config.toml
hidden_size = 256
n_experts = 64
hidden_act = "swiglu"
router_score = "softmax"
balance_loss = 0.00155
init_std_router = 0.0337
lr_router = 0.000591
norm_eps = 1e-05
tie_word_embeddings = false
optimizer = "muon_variant"
learning_rate = 0.0132
batch_tokens = 131072
dataset = "wikipedia_en"
Below are experts of layer 5 (counted from 0) of a mixture-of-experts language model. Rows are named router (the router's row for the expert), gate (a neuron's input weights, with its number), up (a neuron's input weights, with its number) and show model dimensions 0-255. Each number is 500 + 50 x the weight over its row's rms, rounded and kept within 0 to 999. Numbers have three digits each.
Before each expert's rows: a language model's description of what the expert responds to. This comes from a sample of Wikipedia text that the model never trained on.

# expert 60
Stem pieces like -ic, -in, -ul, -el followed by suffixes such as -ated or -ation, as in fascinated, medication, proconsuls.
router:441486524550501660514423560472528453510546611487530406518406425438488505512548414514535496575454490492459467458485540525525604385498488492532559571494471444413487488510536454518533520473496495435593396545452479523500464542489411481481462553412530535501417533528500514530505534528510484408509455466351553529528505451472508581575649457511494449534498491472597509497495520525494540528512573449529543520419508526585543522508521494505492597483604474513496462424511526478538538495501496422422468527454356482472511515494461466451518416418518493489408476578453633531512515527560451465559449452488502510590564467533429443467546478493467502510423384513444501494519579584558430493515501535475500420520598477506481546510496498567456559521509467456522499542402475548591454522498564
gate0:511439500521435534455548599473551488543535461406454529437499517510582529574438524550534484508447495526528381453508524468412570501428465496441582513516404476433427566526442449526422550499450542473476454488477456527489517523505567500478474511501503540592531589548513535478437516625493499523559553520454568541523446473476457511532460526488451533537466581534539461470548490492615564493565500472478563477501494485400614400484558454482534516487592391487495458472488578570414438479516444511552538591428403514558457418479595446500563450454505526480486500483526555481553561477498460534536428491472569414604491420471492504465371491488517506486420430549547438535558498612422531592467485524435529483471458509592499476489604547526500420556490568566487517526453496535439587452477494
up0:482517503532490512535500533472467483587517518430507619530505529574523489608472495553513521565426369562476536493472523501443604494461414505448465531558524516526482518567451495602440506489497539343626425524427546570435510558537503474481484487468544572578563445564472464534520472530496516588509570477542429562508485517424503561463531488543443516463420517494467453488484494498541407452622376509552546458476474515476601460478450493466539478473465470395511511540550551519518500517441530524497528483492462515536438600464622398504501431433427492540518490469437554459569538522428497538523491525444471446451518480448424480453527545568426469496517505619498456490472560475488589499521520439505471479466421552458388520438569586411467412528541581490552534485524474570469416497535513

# expert 35
The preposition by and between, numbers starting a line or cell such as 18 or 10, and government nouns like members, president.
router:533465467572535482502531531566446593465463524537502506463515453567541508471531491580532426547480508524523563507495594499490465458465464526515542492475544629505529494455570415492556585467526535513480405412506487480441521574531493519470541587545498475488527524630499486483489490540578520419585461548564540466491568495532560492563411518494468478535546517522477438512584453477507591585569532468515633480438457469499441614442577498460508448473448537455512507440332407528511522458631467547511452479504504523404487417504471541510456491532499550491564455500508530413476525509454470498511457425563488471482532518476574556599451559507495546444513498454440593457521433497481586584554466522520482488523427563460446467437407553536502426551497604432571558570523517397471537519511605
gate0:434458504464473505540487591523531426449510512454439503425527438480557457645450466527516518444498484442454436518518527512545547503545387503480464506516518533485467477545470529481475554520522587472513524428496451493533526514488542588523533455419443490537447551539574320536517543519472514476432486473502521503552442450509501449507578510420515481549390455573600502401443533392504459652467540514493459510516492566519569492491511420514508617490507462443525482543500539493543533545521568483595464530485592454549479504579465569592501521614609440490517546512468541540489583506475522478515475531603463458490507407457481534509461435505414565392503510365452531463501460511435457574567394514427489480451526479482516530510503526498435442474461471481504549519492435483408610518482423
up0:499521536514492466506517417475391491490447504560536482500470540531484509402486485500473488560551506527552527474530416428499583451508487474576508524489502492479535545529526440449537423501481442589556507546504552489518481468501540490448431525553496582470598539487539530537470411410570519488507449627464496509426613476579475555477483458548507483501599548489369520544567486605516485428443453453486506461413464409503467459434552475379530405507445498580517426448519450447421495539427537546454561466517400522446461412471478490453452507394384508572468507462476446480570455484504472511490552461429518480427482451462552471547494601526618392537516490481533512469520560491497526440433530508576481508594391453456436545515596545620567556530471446554486486525481526504509483439479546

# expert 7
First one- or two-letter piece of a split common noun after an article or adjective, such as r(oute), s(ize), m(igrations), fl.
router:532517510423445553549425559520641466440523479553511484370420422540537520500511452490497504523543482443560554520467593479621493482476552579482488531500483451477513514545429588471555541544518431473425402546472527468499485572506466409426459460536518474482550519434530500549479438507558533474517570520561495473520532472479455538505553469449562555424503507430588523470548488478544480482503620500510474537484431409480476617484537601436490530508571474448470499534458481457572446471576498438509528501561505475515539532505632476504554487487417595457452421493481528543566487452634581452525465515455587500585533455540562535388488458462500542545472492539539593441602477540464511501487520439501459522548476475505425472573485526464452552560568503419525449532492394573421420577528508
gate0:465484446456549550453532355443441389371481556526514496478488514521455433444495524523496517525548469455496493505521489479460549491489474374461500527535458393603440544526472517481443454521441521480479619543447503447580558470421453492453450454553550596561512471448458534474438546475542496470438430508471429426409552493541466474524452493527537494466436525549489531453438452493494524454517477417523525464549435408436502388527452509493363540527466512542485415478506419467483414524497482513528545365438533410478439338539508396517558535517458491518452452494591479554426548534559472522463504497429506484447432579511556450476547506521438479471528545538484524493588454440549462516479380539456460478580513575494472504478463481515460526493518565487547513484490369532498421513468500
up0:559429525515463532533491521544542624554516429516381525491514504472532545504602569437464445424454499443479455534519506511502548542480497530539564519428544497405510391448539397472523560499541460488543486540540556488514452558495495579612505469514411432497515518589474438539599563546479467542471574513508506512598607446521492524548580622525484577426410531471500477583640541536440474579462584545525486439471477513504386553476488426516513425519466495506516438547521516480587514460592549459513497629470512514499500558470490541521546428508528550485581507485451498448491389403465520473504522522580523458532590502578519485480494502409517491513429490452533502509426550524400507430461571546494498420509525474537516484537488453441490354449505537528453557559532507511524517552482512

# expert 32
Opening fragments of ordinary words after articles, such as comp, con, pre, ch, plus the mid-word piece ot in Ph-ot-os.
router:573545521513459483457480642549559516458523451510482506359463567434513448496490587506443493593461516545518609525462542541455488518580433465405570510512429443430440561520489505474482519475449530489477522534482448522531450565591479571491581362494437467455477527442575522503470495527482477475596539504509453452364458516494491514472497572482563490405522486371583515522510494470512440499485508413493494459511459504434553555388440480406473503536490577438529550475497479486625458480521511524551502492567574503559542495475460558522550449560491622447486523463496471506466432498586473484529592440428526591451495452518448546435515534503423491557414511516471481503534556480438563503461515402519427469511506477510519569550448481521446569482517516375570440438479428467448451555538541
gate0:481460526417494427466505527520428486558524493505502595450580611523480482488436602461423542537527507528519477528514461516513542538573542464449510472602563551457434488437441491436345495504466484574541569451489482455415415500516569516546502566556420460570542501467543522427482460425423499531507537444502500572496469504481522459513586539474446487419533494506482432457427498491595535460453519481553645520541514502411448516541474422479570505496457515420455531628513509485517474560456472544436517527540513443531527599503578446462523466580481551451488462567487489463515431551457461444465558530510517499393593538510466533459417567579477516491542459479499613524452566486498500543590593328500507456442505508489550488510508498538379515430463545537551558525493460519524546458553454
up0:547450537583444565533398582442544451492494536498477479511422486545600508567470555476489567500569497465489474528414457433568529456434572523417468438424479492546613446475583434576523524554518407533514449626510451531540477486420496425475507450513536523594532559504498511545511481482436456488472527551570557472445451464474582499466513525474423478522541504383494564492435565513554534457522432524591468485502521435554476567482542455443485419590498503489442529461493478546461488494452507395523514535477497433450480417485419449460530486474398432545506540456548552492596516441535343469523442579482508533553482526570457535504444594495463479576536556487492527556554407550530537464522495628447546513648544518488538509451474431439509475516557572485513535447501465482493471558527520